From a checkpoint of a small mixture-of-experts model trained on Wikipedia.
Size: 11 layers, width 192, vocabulary 4096, 19.9M parameters.
Experts: 16 experts in each of 11 layers, 160 SwiGLU neurons an expert, 2 picks a token.
Below are experts of layer 7 (counted from 0) of a mixture-of-experts language model. Rows are named router (the router's row for the expert), gate (a neuron's input weights, with its number), up (a neuron's input weights, with its number) and show model dimensions 0-191. Each number is 128 + 32 x the weight over its row's rms, rounded and kept within 0 to 255. Numbers have three digits each.
Before each expert's rows: "mostly gets" lists some tokens that are sent to it at least half of the time. This comes from a sample of Wikipedia text that the model never trained on.

# expert 5
mostly gets: " years", " team", " one", " time", " season", " year"
router:144130093123150110097141078173142110187143140129149183087136107142116136130194179145151149144198137133158117104114109153145089091153094151121117189120133163105140120111174086170078145176129098129071127157157141171176130099185153099169089151110133120186083134125138099112191169136114164109109114113188067078064097145145148118104104158087139110110154176126097103133149121137079103139127085074149172143136070167083097077170093173119123104161103067118142168049115121088116120152101142175110190141155091176126123075109116082092158113063134130160132145047100104103150089152133112126
gate0:098120116145094144093181049148160107122104166090086140157125161102129174131177138148128124137228094162159143138128148126125150115097134123136109083169106095159086127091050097168072120155094130100053118177153133116084099133140130122127099173079149178064132155099102173148154139163127133105068114076147138174147089120167098150095099183164066142116111123152139158133136063113122142208125149112136091148158167143116120090139180052149177170159110147120134137180159144129112120124123171101165162133126113101103077086132103134148091141113108083112122156122116140191193069094181134106
up0:108136168158177059158149119089152097167078164107091130140106155096115168193129067150147192140125143150107075132084131103146104152132136148119119127088125148140081139194163158088103182124187146156124084128178154156101135139076121172106174141199091140177105114086143067075100115142134163178057095166101169093115119114053088152159141064184070116175155114159105127122093104146097152187128091138136059130121115130089142114132121172125088139130083071152119172117109156146138117136193105094119174101118147104146125143133178125090160110128080138136146124124087095107120118168153167135
gate1:088136167139083125135144117167148120184154154140161103080179164123074143157015096147130103131140127142145145145161067112157098108173154139136124060124090134102096105134118169139139140101015096131105163088191179135102087110121073180099110112094143201073129056136127148155129071144155140090137183147126151118194141143123117140116169121088160175138151139089159102163177137051118157134125081120172130104091100090156119074109119085130151132123144132143124134152110167164084130141152121157138158129109116144072129179067133163136126157176121102155161068132078131132128159129113156133
up1:087171169151105078141158118130142142140160124153125154105122090135125179085191133120110117143150195164133136160103074132124124134134158104166000093100167141140162157141089166123120139135131137085087139071157167081125093138110143130134145054107209135110152103115164110074097115089094161128143144144118153075119110140141118160042163084148138139149173124117173151162181175062113168120138064114152148116068070119110127094134145120174143121154150197113097136127164074138129135122120111105070122153113169123149131094094093111142141187115125136160132127116088134182146142101116142124
gate2:177141166144133115166112176139079152157150105091122119154112135087135192098169147149119108123173132133164113088109167154184173141115147092128146153209148148128123119116104176104165141149133071126175119031073171156120130151104189102097148145131104107128103070166114179122192106139083105089187190147105073110108133063142069101121091133124144140134105174107106132153123097153061159119170102170159089051140108138083136100152054098155170112115072123082142133126148182139115127181110107130168108068151135129135127115114113116078116153109173194123115103140118093118143089088134145153
up2:132138133098076088127184116104164146189134176156100110119127150184109135120093130110075187167094163126090175155152166136145139130140114171119079098122076109162149133128136140141079152102040146124101117162147067132192096109163092153113150104098178103140136154135144141156111108214093146178197161073122175167150122098105140175135133137114118188132168142119075121138138210139135128133178101101142078138116100140112145166112172147085108102143086135108086117121034101068086142168101161036125098134182132138118092116121113163138117104100124106143087160156136125110153104103136100078
gate3:165097141113115158171134086135141151108173116080120171165159152126172129102149123133095102128053148097181162057157148130125087089101194125095162093124106148107074097123093142127129076110108059074144138124134125046092132113131166114098130102122074130137148130144106134128119116172137176178122071094133148155106141143147197185098133136120114093088170106093075140175098159112127124173132179133014193119162152114084142157156084131155062131186139150125112179146130148091098140145131150141097150170156123132152158144117139127111118166122048071159115152160147169117118159082166122169
up3:102135142116106110116109172220141050140139182108126108141152122075128178118107112157171135177047132053116103171160111160107128099142158108164063155118119113108137113060076139131171092142148083154128109124125124107088131120186109099146139174115142126115146154184127125135111084097134130110158099093141139165117100070122186122175107126102188112170090150119110125136080134126098161121163182131204089114059084172053121105129101130153130107066120170138103151136118152120140109111172110136124086145151105130157145174088092177191104178134156138169129147138113050165148143140136092186
gate4:149139122088114141116103105115150135120134087072097168205090113112108125152178102137102187107167101141122097125104122102154178154142099229116097203135155208149116078120148085111159137157098161159126087097119170145130144119104168120207112120119170142138128157166126136148066099122125150173108125127124075118144170122054132116173090179123081087096130093122058107144112123066081119092058168129153133094098126151086184126139178174090165168140175122123135133159131147126118104147125160112110083088120094137120190141088135091140090097104172117186121137154163184124125067103120117150
up4:110114099106124126077196113119077152114100158092160126142091151123202150143143150086084105140133192159156141129172131148142117200155144119136149133105082089149118070153105068087147133160095148118100022135130089165177115138103034202107112112129150147197125076113153158136174119180158123112139102116131141115133150152165092138171122118155081133130103107173120126123140114140087088131208098130163228093123103104109105104121144094118120131077124166110173114135160134118149154138098150094132127161137130113126140120166082084130139165120187120097091080133063080186115106188135134116
gate5:118135160090103097148144158116113119116120085164173085142119100106170128198157081116152177133100158106168127108127175126159099105070123082138129145134101167162109153115078166141074097136110132113173132149143085169070072117102128153163147130038055111112110113126149084147109113173137157112100179105143101163084111138086194083171120161111145136107106130126158095156169076115137218126139140116091121162095100179107126159142179143118070121162166107096160094096142122033156105135056130150104154165069140184182176174155113147102122124151139130092139166117119117129151152092142181152
up5:095154158120133095113119137139117090110137124126135133153063122166102153092104112114180144133113098159138152121089119103172120156117146074125175138087126104243118156132188158136152105145150129081125083168134105115048132105132148047167164126072127188116101112171097178110150074161111114143100115114147134101124120103115132101099081140112167082081154027154134129182129119118170153136079138114101126144091068181087086113121172112141143105128180103150172104125191151137125126141130162098182120198078152116131081131200099108152135130131116170149086099111174182195140127132120121168
gate6:137096119082103164143071204170162090152098075113076120110089142088095136160160129146128067073216173143153101178158128101113161143134090147165077138133108096110123118164171120121143145108091158117115135091143123092112188074066137168109156102130139157174161092106114183101144087116169090137124064094109099132097175134126145184131140124146116126171119115061051132142120167123131204103100105182116154094133131127150068150132162138154150123155101158121177139116197153158105186141170114153107118085107188153132105089121098138132169172184099151127108103129091114140093078104124141097
up6:130097146106123098147086181158132085167051109165156101156133128129102146167179088169128097169168153090133077111161093086045132162089070154101098072093087109178138119068138113095103158073120155157120090152160133235109195116117115114142046096123139125104131136107085159157108147147157117136120095139157061144101136141154130129148151139130129152187156095124096146082120142168186185105165136070120170121156149105110094136105153154130131122119150101145126187125147141107108124106099151131146097077177141124167145107140145162107138127164137119126182125114057131185073132129091119206
gate7:132086143119153145086134138164056157128173172083115156160122098093107144133153134122133109137173083117123099054084127167134143076101161129111167112125184128132093154104126078080189133146139124091182177168131128129048125150166149120098122157134125132096167160144139082143084154130123135037128157102074196122204178166127111144106126098075122081146167093148109120010112101150148133166098132112103137111157140098175100128115135127137114123142134110160114133186086169159102113154217102171163100102105187113148182177127110087137126149100110146162098166102100097120126131156116099115
up7:165144124127093085203162120068184083132152082194153135120069161143199089158158136119142150132090134154204171211125107141110071148129072130079133150141085106086140079119112143153128092113149128148126117102123045109165156141106098122150136125121140179129146094119156114107134076132131114170112103144210083088094135079149161164153130135170114129087086146128129198179126170113134120097137144090161192141132087134147143122128100103137098138136114108100152102073133111085158142081105176084068128153131094131147094096186120155121159133117151100175157081155193105142115065130128093149
gate8:175135088111101076134115171104173110140118093092179127095041169080103142095148108145094115125097168108143127075178126111159127125166084121124124176097120126123115096101112173076091146144155112134130155134123136157186099112097149189119133101195165117166100105128111139058136097116168162141065161148112072125145115135160097194134142141158136165114112122098098158157095151177142126163102096147125109082112109131143087060135108190131178104159097138165068179086115135165103139065124144167126145162176192147188106104050120136121117200148133121079136169107113172129152153089167138080
up8:127127140117137176124113124090154136123108156082118060152090127077112172117247102149114154157198098124191117113145169119142094117113130144114120141087169127072135129055081153148166149121158087205104134094186149128149142088113142136116094122162080105134092099125121152092182137103181144148116160121129150105112145149114108192179081133095130191127135144122176098121117139184093158118136132150137133086083227117124085123166105141122137113077122065078144141145124080144121075193139130114149115099165135089181115102129128107200133107126097127152156089156156058098104126145094088137
gate9:133106126095115180076098112080169105107132101098121222092129167150112157091057181143183137168161120154167133113139113152130152132150156163107156108110148062076066104138142089133153127133024142171089092126203128122173096143129111105110092091160124120132144149119183136099132082152152146140130131151108086139100206178114125119216144178155094098168085145105143128113137160152122133156136173121142150126139117138151097125117108179106110094174122072085148086079171111115088135148150163098113123115075106077153113160155133179192119131171091119116103147129052114156143136094093129101
up9:118056140124117095118150095205117121110138124117161117121125111137131048161110096144152094077160107157152150125199110134136128103150093075130120121152094159129080170123144197155143128145124123167106206102116129133079116174213127118153132124144061149134122108120090107119096065152116158097108127126098129119220118176127116163045100091091183079081124120169128127084174118167065100125140143145142087172122186153120097160155212151111170166157092139122158114138117160101132164127085132148054155130053103122142163157098117089131153129119162141114126152055154146150124130120139113134
gate10:134104170126129106135150128163071130166136109165173143152145169127094169101166187122149047055082154156145137086141119102145168159142125129113137074153116118159132107159147125087111091123148125111131255135135160131114150155115106134142129161133123148177126092154141186144167118107088112139130122147115176096140163206147160070105112059115161080101105052099128145126116147118125176099133168144118167109136145071135103171115116125102114104120154108139083130080070160172098092109119144093163141143190113124107093133155074082151130154090163091081103031141143141149112106128077197120
up10:117086160116129150108155184104127105114137071079147150093111123084140095196103121113177130103090114140111145197093093064151175102108083089078127136209149180092066112147163104169147106120182101120096105129115137175130108157142089117088090081150134143148180119141174075145121111121140172161137158118163118122115153066103088188137157109098106164100156120148140126105085148070145174106104159141128055108069146148123153088123175143087182123117120133090154162130195122146146147143146122142127096104144180123163161107151100142130142111143106095170172195118168135047118132133196066119

# expert 4
mostly gets: "CA", "BA", " MF", " Pet", " DF", " Cap"
router:151078145170156139133093145117156186142181085126108102130162122132090144103182089126125132077107182117133099097105140144090140114121152123126119110152118125143137182144138086182067147150101155068105139121123148133122115160100144137179192087120115105125153195178100127069129098122154090093142180129092168086187182098123109145185131106127128206049140165088108158177121141131119181139165109139137097144112109172138150089151125143144110157100114078131143051052117087158157131124151132091092174123136096074121123114102093131221117142095127174090076153119115140101114164128159051185
gate0:094131144154075171122147153095140107160135144164144087136147093141072069101121124135107125148146144117211076092085134162143127178125104105146111135089136071136122144105150120153133071076142128110118175124158098110125091109188137126097139131131158143187123167149136171118103112078161148107132180113126103147184134142105106094102173130154080112214086110097126131127089130171143128179157087163128091037156114092170130065182148187090118168096106150134172095125130133155145121023145179080116040169122136135118109138142112086181164124132146125132073124167094128180133174132124110161
up0:142138105177082113158147189088186121157111105072121120160153150139157100159146109135149153121115104110164080119091109077116106144163096140146113148175148066162100188103152126123092128179121121144118128054128145221117110149125136131103162084123111132197116105175082125128124112153102115105111109107147083156139097110099148128091159124104111083179146137126150113183100099136151141134096127225151172168139167052098098174088141199142159150117108081100158143091120157129103104101094161088099090140094104087083152096113128105213143103120171117129140119215166071136118129174094103170
gate1:156145123113112163103163107107102085151137082146169147093130140121064145135146173111136134134183152162097082121131171153101141077120107141123100128156134132106129153158186179163091176145108112060145110146142054115126174108177113153133113062064164112183065114185111138150111062133141113114144148162070059157130117111141168097124080145061093114188193139127167109173148120109153117091175114173114103159148124149129106097128091160138077163141084160107118139096167128112084101116121138149183149131136094107172187100142174104161138152107060082115090196102095126106126134178183088110
up1:147092094127120114182087143115158124112153157105123153161163136116114140100122113140143139119170071114155103092105114117170117158166165146159147169092096099119128101174122123168135120130137101140074070170150156100238135010093075112101159078149164113136182115155206164146120126145150167146125166089126113089154213142117082121160123159175169128067110175142152145109099125122141128161104112100117125136044101086143098182157142099092142139152121147182177138141175087093118137137090083069153098108118140138119114145115143112103139154121070043149159097138131109161101082088121130146
gate2:143123090189181111178121141103199113153146108115110204174115116131125149122158116116130163159127141166193111136090123181145127088139182075092111143146123161092138145098122134124112133173109107122150100115190109142083150194106178142079110115083137122128165088108135082032110091192114175124156120148149090120146148104111148081118058151184096120151160179135160109104100096150146143125121128131160103144137154138120098113143123137112138115143123177205161087112066173074084154194061085154085133087159117108110138148143120091138161128117062092076086122136080100123149170161075118098
up2:129224169098130107140133085121123116079115124141146130141089089124176112123126117077153099151121138086102150131147105112145101173092116093115158097120157132103154091137185124167118117168122159138078098049149148139137153139144176081110113100145110076138149100130099169205103134105095119199120115185097189154086104174131166091148108161097159104088082080189123163131144178056122063160123110127197148097070091108097159144152163140148131135091156109068125132112201092140174166155161086091109126099108133166156130097122071120128157091168169170136145116181167116129120099146172098112
gate3:094159154172224147166165103160113208126108140093135179119103116116081082191124163129067079121138140111128101146103121163160179123107115093142102150124068132114115145089135136091113162143061128094116086137162143115130090147125173137083126145111092133113159076147157203128127115151126096159115101178161097123104126123136117104169102105145068086131123073104148140082099143110144173185104131169141117121158120149154110166172133166084085145124137066089130086105105179091143159181117157184134128118139164092114067155148129156099188080066221152145114156112097086106141129175112094148
up3:106168119104170125102143160084122177090091126113149164086142103116077147167167147097130071137077141099145132222175134088130134082126088118086181123075082108087161177110153175149107202200151113110128041145186045110108119175166086151104129135113149142111120104153122125138141101093084131130074135148122106143112155111127131179074062167130112125107149112158190167200102106100125148162152123128121123068108170107090136155138119117167130165094140105172092104153089125145128165083114126178126176161179146121164105090124126156091111103167154153136144160089127084131103150151104154097
gate4:155142088163136151169113166163080121106084157102142125116132096153183081121117135051137105091119085132167111152132131186100133137152132043070118138128124070161136152168106168155099187098124122109157127135125125142137099122141126089096097107139056120096176171188087151133112153125122153161165147107099153139164087168159133137113116132101121106138109189115098113087164137137142153099105132135104174141105071120126138138050065127138173096170128076120177160141086069097164116095183131141144113101131163142145113148140090163132122166083067162068134202171124206169155081098192087151
up4:151121143077158159149129098100154050042112116153125133088172156124149130103149147127113116123134163146103131152138065122094097149059095149121109148103155106104168136176132132107067149165171116132164146085141126119137144077181140148125105119093134070177148133123204103081083158122141168058148145167162151149134196158158189178104109197132145160160094129137177159132065105138188099171119131134110098050113097104170127076102130115167148121181113117168125151086118113108131146168118092151088140139116128088083147152150086092149144162032141093103095138122137104174120113138068147143
gate5:154161179134103143112101131083122121129193121198123114080187099112139173095118077159100141110216181131125101091120144153114141154088130101127113166120149135142142102167133131138093141131129154131187131100095084106079138164109125073109193135103117108154154168112175102173081098091165138123108110067179183132125103135167135187120096131118102073081086172146128144123165109156073089123109123139092136119147126124197154099107102133151106087206159144128159075066114127115122124139166173124095161172145170093084060160139137077144179130142135064144168111101037145158150106131119130096
up5:140146152129188062086079092104095070084128138141152162092098060130125101173159130134107109138145100162158126148129130107089101178141132124147136088167163108132170156122153139179095148188175094097093109111131137195088161187184141124109097058065140143103065153129113160109158135156162106085167090146144142153087117105134149191140110079137131128171140111124190069160089127136132138137101149087161107162093127091102127108107079163153112098137109103199141144128122150111137125120162110156143152080097108097172151176185146076123119154090122087138083186150055118112090165153161200100
gate6:161115102112134131160131138133087107115114055058105136123173132139177094053115133118085116116125155105132176120137057130052131151152135166186120152072182106102131081135149153057085155191106108147163183170108123143102132125152125122131091137142118118122163108188101179094136100119117155099115184115158150134132115122091164154138172057119109156146142130141166121092141120126076129136129171117127160123128122100105130140115109116115137166130111146170153111073121099110091145078125140125089156135071103113170160135101139223165155133134134214107122106037136105210179169104196073138
up6:089107140132109134148159142105194133123098094144105113085162172160120109110153156192094140083140131125125138128193181158130181078147127122178203145086167110162140117162132131058167160093113127119113118144102129154095146091141127110134139085123093136084085116166135119087136108154051123129155123132142105129176125077132134125128108077088179151122141209159162066157152151118084111125148138132090141105092188166079073173136161120085123089163139108157127144134097099175151042113116191125105062127140090161064158141095108126056109205125085183118093149117164153139156150096144118122
gate7:163091094084146147209052151111123161089159104147204117101154131171142117146148060140089121089121136164123053127155188199113082069149165114154187134104175133129161110160142150101133030119105058123163164144146128120121127105113179164132143114148118078152140106112126131129110103078162107162128136136128151152100151118142101123185150174121146147151105111083143125128138158153092100147112133122115107169109134124122107095156160185086106148180155124132141070146127148151127068158129082131135104120072130169127138188116163077099182075148190125059122133111051100116099132091136145091
up7:140091122121122141044128189117173214122163139168169147197150165103133178211059114195110077121145108162099103121138177142114093137101107125149144121152141139139148108126116142073159097145038075135152143152113117109154101100117165123081090097113157128112129185099126125179118097097110117135113146136178089142141155079120126136158167175106135075171137122079126150147112164116172147076155141142112156149177182187123122105113134088137154151161168131124033110087174076096132048134154139142092105148110140142067122116112110154119099125158105110116117135084062117105137147100148156100
gate8:090119107113113131165089189150111159110147103108145166068082151186177130125161135116061118103094071146133146092151105168102129094142083167126184181121126127132174092111149075086154138091100102162172162166168093178099139129160171138119121115078094119178132175139115105146138086128197124179112106136106108175101130178130151164155162115112115134076101133148183137162115119149128127198131108082125180097056165121086098140092190131140098096099101155093091059111121108127193165159148192051098164116124122092114121141108155098112124101133137077162157150122164177135109130100073097141
up8:101162092170155157150132141147131158161107105142129081080114159147099133143170082127122110116023154100131133155125180100193134082202106054155145131152138175099081116109140116150116095129123113110185161171071075116150099119132160160101169122157160123078060114104172133142064134083196202159122115099080132133161100072187096107092142132102145171153104121140101161184178148160146099150124116113171122116160163136116125173151157117138078151089145093112185118072098133081104120107155100126105185131113162140120072166142127074101111211122105127114096104130139146097139127120115151125
gate9:110148167123156084138148137156147106161137127179089137094127099186169092127166120136112114115125135081163109125121167151144176147164088127156115135175124157157150110214161079128182088096148166151133165146130104108164118076083127098135124067094118088138160163127131162128119120124173145136143174135164153124152081074130173086104143097073142116121135179116127055095079078136120178128171120099135136142110170118095162109180212147148139112153149114130095015141126163103192076082150127132105112117102136095123205109115075149130108150098132109144051142106151067118135083129107128055
up9:159120113159119169060132117063128105190143116178136130074145092103141164132096135141136191145071126156062159116132134145130118089126136179089162156138105107105085132108101165103079133176115127151073048116140154129145194160147118090169141211119131194158111084114101114135142138120102109122120129099147071085108139131136146159110081206104165190105120105167135168090157129078156125157114126159097139161100167084131087107147143163143118077211120133127136144142105105119100123131143111098157145121152078126124067135188150211027105120153096098108168160120118145110134110123138171108
gate10:197112130136102111112045090155077085113098122162102085165192118177203138179112117179140129165080117177119160128144122138095207117126081091098123148096119162186151148133196146135136144128129127158141101146143146150159114115149144144159124110123169165117059107150118099080125133168122136121130148086164168043100170123162107173127113091130117145118098116135143114156157116112162085085161114124128107200143087138110072107087090106072122136156081111143122120141072156143114147189086127101094095161137113153116175162172204131125113093084110133089148165087092120089067083143176159129
up10:120102093129083144151098079148098142131147136146143116150078103115124137131147156132188144210099143138060130167073146119141154101131065104123140137185113220142146145181151152125147153089087117111096101133111110077187160129183097132192173133102090132123151177105146078102148109144127111139134129099165131206138146130133102141148057111113107165126116114101116151129120118147148190200117136119078185067110117121136147160095137131162108127101161130096145169088146080097181203166151146133075146082059114152080089110127110173091116083141107144154113112069148132099120165104059100174

# expert 2
mostly gets: "ah", "han", "gh", "akh", "iy", "och"
router:132130087101105164113127117139134094077112109128118135166129157134134114102099158093072108113086140181107188100128157075128124190145088143122127170139099159178093138189128134089157167120066141125204137169115134137142137145107165124099166137134129076085134133141156040111109178081112073180073180140137151106155116144127169185165149103118157091076127166122167159077132092133146161132092086129148120048135120076176140156065092160099173166139174113117116105183060094148136164102147090128146094156142122186166108160106141143152139107148145161135126115188145136176154139179170167068
gate2:094098111133156103133122158144182127103116089127225174081129080082123142165042115000144130129148202122097153141089143118116103118173173159103162082154176130124167138160086117130028133134094137094140143139144112106163104212194128147122079092040118106121156135132117158127145150134131142100121142115153131083138133112158147141082114121093177180147163112149087095105133118205156159164105116123163142131113069151083144116141124094154150115131118123163119100085113110131119127126099171102133159111083109157078153117115102159148113121108143138148128164146129151160165184096154068130
up2:134163131109123197196097126122082152112114116149108111099147169115114080136125100134080130122129137144110144115124172150131132112173132160113135063162077220132100137098181114108102133015139091098131134077084102140120161096129150143084088197148141128104102161169127108120126140094077099124163117123127111097124165099080165156124139082131129081132219167126172140131164202156148153103115183110141098147182106058152060103099127154084158106167063106121147149134133115096122168125148147156175143125106064132098152120136136190148165122141134100116119189161106102134116105140181164068
gate3:137078171201067074104183166117104128115136084162142155136129128122132145066083174122111121112085144129132158067108110149143116053149077082118142149118174172169151118146132113159121110201140182141165143095121080110120122168110067109117144112081203117151059153163102147144155178184175070180130161146084150134130131088150097144109099112117112124134130114175151130108142128113128121087144183128162081072183103128111174151127095167077151146123181069146127114100119124108124168163070124150125143170084168170128082095155140124204141141123144085094110185103112119092086112131113098119
up3:091117113143153133133119117071138158069156050134136100148126068144146196159091126109139176171146119107086131167120163118153134138115183085137130117104139125154130137176149108181059160159119108151131100162128130135162145127116087143099121102165061170117143130093106136142124126138128131094141149128130138121138160096114108076127112161113169104105154122091156163097114072133138146168176087155101143145101131153103159175087154124008132132097166126072131096095096144150100182144054183132170179103174144158081075104114184090158100165095071149107136128094158177118201181095109173073
gate4:115147100131171213124140176102142122118047151097156132097137121069121115152155102085147161107177090158102088164060156165074158153160148149086122160154111168112121140150125223119129109081087133075184187097084127138140113149118171128118115147121076158092132129145115141148145167164130130182131139048117186090100139108157121111122129166128171116104101141134086142125192153157118070104067088126152057141141120156133129145143082109183122119099115090145131119115134157085116138111089094131174151129118159140144042141139147137171150142144118162129111122181131186087075050122108081147
up4:118152138095123127066108061143134096122156174126120121139168181115130108130192134159105214139096075149130152127193122129154117124085120147130118149107110112116155125141134099133089133189100148138123193105115079112133136161149182180154108163156175141105129142148095122172089098098134173121143155114099104068099137148119116087141113112098144151096168101157085137081143120071104137105087091084069049125147102106099168095102100172229133140099138144157080151138119158051142096179048081138106084155160123147142085110112150107125154217123196126142152113106143140145166134179158135137
gate5:053097135087097123110147161161163189106107112087117112121125098103147157219081096102106106082159105156133131107112105123138108158140115123125192121186124083105080112156112145214177178138040125132149116113098175087117157123092157107153124137141096143101139189083188101136097101118146136089167141146153104130114140163108151120149059110100169130111092117108135119142117045114137162104130149100156125111095165107117148117152095070126099145076185151146130110190136145185107164145105171168126130162139175108135112111142138112145151149103107127065209089101185216154100099136155099134
up5:130073121130101170134168094131138129100100124147087146119132122128127089097149164128125111179173107130217065089136159078112091137140102166199159117114133116166144161172111151162109100120178169087178145046132104110164171150099145166105110087148123105162164117141140147069115088160145120196111095093114145129078154080169127093062116041070137152103176127088073121107077149137144135113119140167156176129164137159136135175155118108193138140125155078185153126086140129097076083059116122126139154147153114205117143095137069108093071154137107155130144157131125140153104172116135118124
gate6:175165128165139147117079098150113127087118086143171202147096092151120143085155117137155160194117100078150152217105184161095154138098098060125117148167177136140110121112191148099179085117079103122100150117113139086151118145134106124090129135120105142094107132197160124119146121133182139143124139097064103042102143141117137116084122148135154114104121172155099121171118072084125172132131125121118151179117205157133111095113149094098138144186179058151090112140126151112099073130133145116179067135044135124128087110126138125151124067123093169082106145107146151175161118115123169198
up6:081084186128114157093091133097161162133044114038056082070133126118111163167138112122141068104142129143137078136127152077090120132120167153137114091090145103132121134070088139103096179111141176107158105119176137158124116130110142115119078110151140044145137143134152111151110142140134086092152196132130106147112111142084071165185111169127129113224181138132133120129086175129100119150107102080108104164152096119146191159176128108160145053125098145169094133122170107191146134110213106111170151141170140149093146115124075130143158154126118166199169149152127136118145127098137115144
gate7:126157170168082067088089110138100124116142163137113103145095054130115112211127137098139125131109130161137108173127104204040136175196137083087103150168133155144119121130153135127145127134125156175171119132124093114210075127098100107092161149130118100094141097048194110095180195051104134174154163073214144160110079134103137134109144120111107127122150120146156150074100117139115077167117118133152123079143112088111165077152133115126128149149162118184135103097116170130105154145110112066164099153124145113158116089152163137114153105094088146156202113117144115137114158086177119135
up7:118124136127170108178159150096128121127127127136095112144150149117111130071135152123145126150126151166082123163172085126104130141085173171133130122076163088104172110113156107143079109127154127114068182106090137153090102140176113158123152122081143099163185087144092158105146114209184148197084096182107121108044169137135096117156096118077130217138137086136131107123162116090039159143113180125159113091115188152190137162101101127096122108141146120098107091093103170140160084159123115174184132116119092082173119129153107157099182120121186116080055141110104136157095075102127155161
gate8:094149120097099094160153123093121151151135163087141094152135118162098143170108147110148080147174034107120076085149104150162109120118096145104148171129105103170112142067100189109124160106075123090170167104158123128141058127097114098106129150111103069130150141128053132135116163184088127192147110125133142173159108100092097137173164187135113191122166149124128165181145054141094155142083151115208087150178143126117154128085120163122170149095083152173092157121097098113146117123199119094138135147092084121182150139155126184169152080113038147119120131149125114068129107137146124159
up8:142149117143118093128141151140153127116126133161129131114147097115100131129102154117110124110092136121142106138120151127116156133155137086161155126137160121145126111125075097117123143110137114097110142164130131101133147110135139131141133122118160111130148129151147163135130115138113121127132111146114098132126124095148100134098108153119124127115114117153116119148129149161144127140152117118095104129089128113104103135147177134125100102143148146102138112145113119140127119110132133111096123109117134136124255136118115106100128110119118144141087140114107102141130143126102091151
gate9:063180111150138150178167114122136112178157160072137119135094120091165176130081148131095104128090164097150165117107119174128197138165117069125093173138165182109154137097089136124146132127097143194149123096180109119087118119102138115116160097136157089073113157153146143142069114118118127106220167101132145083156095114163181101077134147151098149149099182096061157086120186146107143115101081116119156120124086120168151139106094097157120105120029141075187102111155102178120105124137122132102179131085109221126129150094136116166159136124098116136080119141092130177117095150101193115
up9:128143125149176082120165153160126112076117106058137111123126132116117128076122196158083114099146139128143140151131100169067128050151060113160145167160110129112140133105059146095154146160143157179126072121142104152108154088124188175102098127134135156141128158128190128197107139133120131104166127139141083130127086133127156079127116193048157139168119090109123101135099122134081143103135103128084121098089102100115125160137120079123175135091111132112163216168125122182135104112099177125137118075123194138185115120144111082126126132116108146170065148180073126195091143135107146235
gate10:119134078144161118146135138057112168188210108157070112161068127144111142129113104178166097178144126126154099127098118139082119148148104146113127114124119089143105062139111134102202142146102112179054092158139113056121160148126108138172164147159141135132147151138155128062170169124124154072092148105081149157093135205151131112141104114164093135111115128166097147105147117138078156119160144077097133133086077113127125151069113151103120178146136126196114126155107204201141121124107126189174186114164131145141137131120178126090085112049144137119088131095075099105162089077140149098
up10:212156141132093094078126044126142122165152065131156061099136112161092073173155115192152185108156162163153119162135127111095118063129091156101113061145140146123136091144131112163125107137068094137120193137100088149154124165075113085179135132112100112131142140143159150121119181170108142154161143132157083123096126084077116159148125141124140119157141156153091166209118126134161173063124090093150110076109160102138126086082146146088105109173137094112178144101128071130136118118083123151146118126110174120133167108131021148164158205101092130110124143152095146158136169164111154127
gate11:108239145168134088169143098105112179120183129128190129169100170124144107144147133114136133153068104164148139166121059124101111091122150112119172136141098151124117115120109101130172144069055126150075182179153114120060144161144165113125114135101139118153142129153168088098075100183095114151104154109142152104132117083165102132130130095157072173117145063160088136083104114125105133117170198149188153095182115155122144160078079075122099136147053101073119119158178182168116076133148152146106146126098117105115089095112085177138156116127127109094134150143098126118202103180111151127
up11:086102089123125128124120150121081138169128159102083143135137126139105118102132147117173096120207110143165119096143140159160107148129072142141184111189167116074106125175130231184155209082236109138083093142135105126110069113162117097143174138071116157177158112117162075129105182163136131131119140142096141115163147146114122153130067131091074087078093114172114104151151076073126115152084130140075145125141161108117118127162120207136161089102117114110082132122091082118162082119158171111078132139125107136116092098129129173140099140149159142103111145172132101158110079132206159125
gate12:161137168161054127150161064155151151084120110033120129143096095165129137084072153118140135152142125081141132099109138138113135230057161140144119194109150134145150114098087095133130139100094145117091135065151147126148136147148133099121153172125130115114139144147101103124042136115135146144095107095114121123149118169147155076086177123157124079145180146176119101124164150172107150054089104104113207084094114104175134119101169152084138147129180137160135153174101150114059121120133069156155217124113154152154108170175130133122139115134084127156100168072130157121102127059112157155
up12:053128162122156124154148094142098043119130088084171171127090152069145128112157119082120127102095189163180138149154142166136122084164121150136113124083204185097153159104081128137104100123150131131123143125157181130131130109136093103155080174107138154172133145104163107130128168193083152073098129173142133056110115141109174142129093082126124122133142057082148127151132164161131113130126086110126161142121062140102158159113142073100151038092108108159097120120140125114162212151164129143122152127134139145118072085095106155123169129089163134182157122163180090155149107070086199104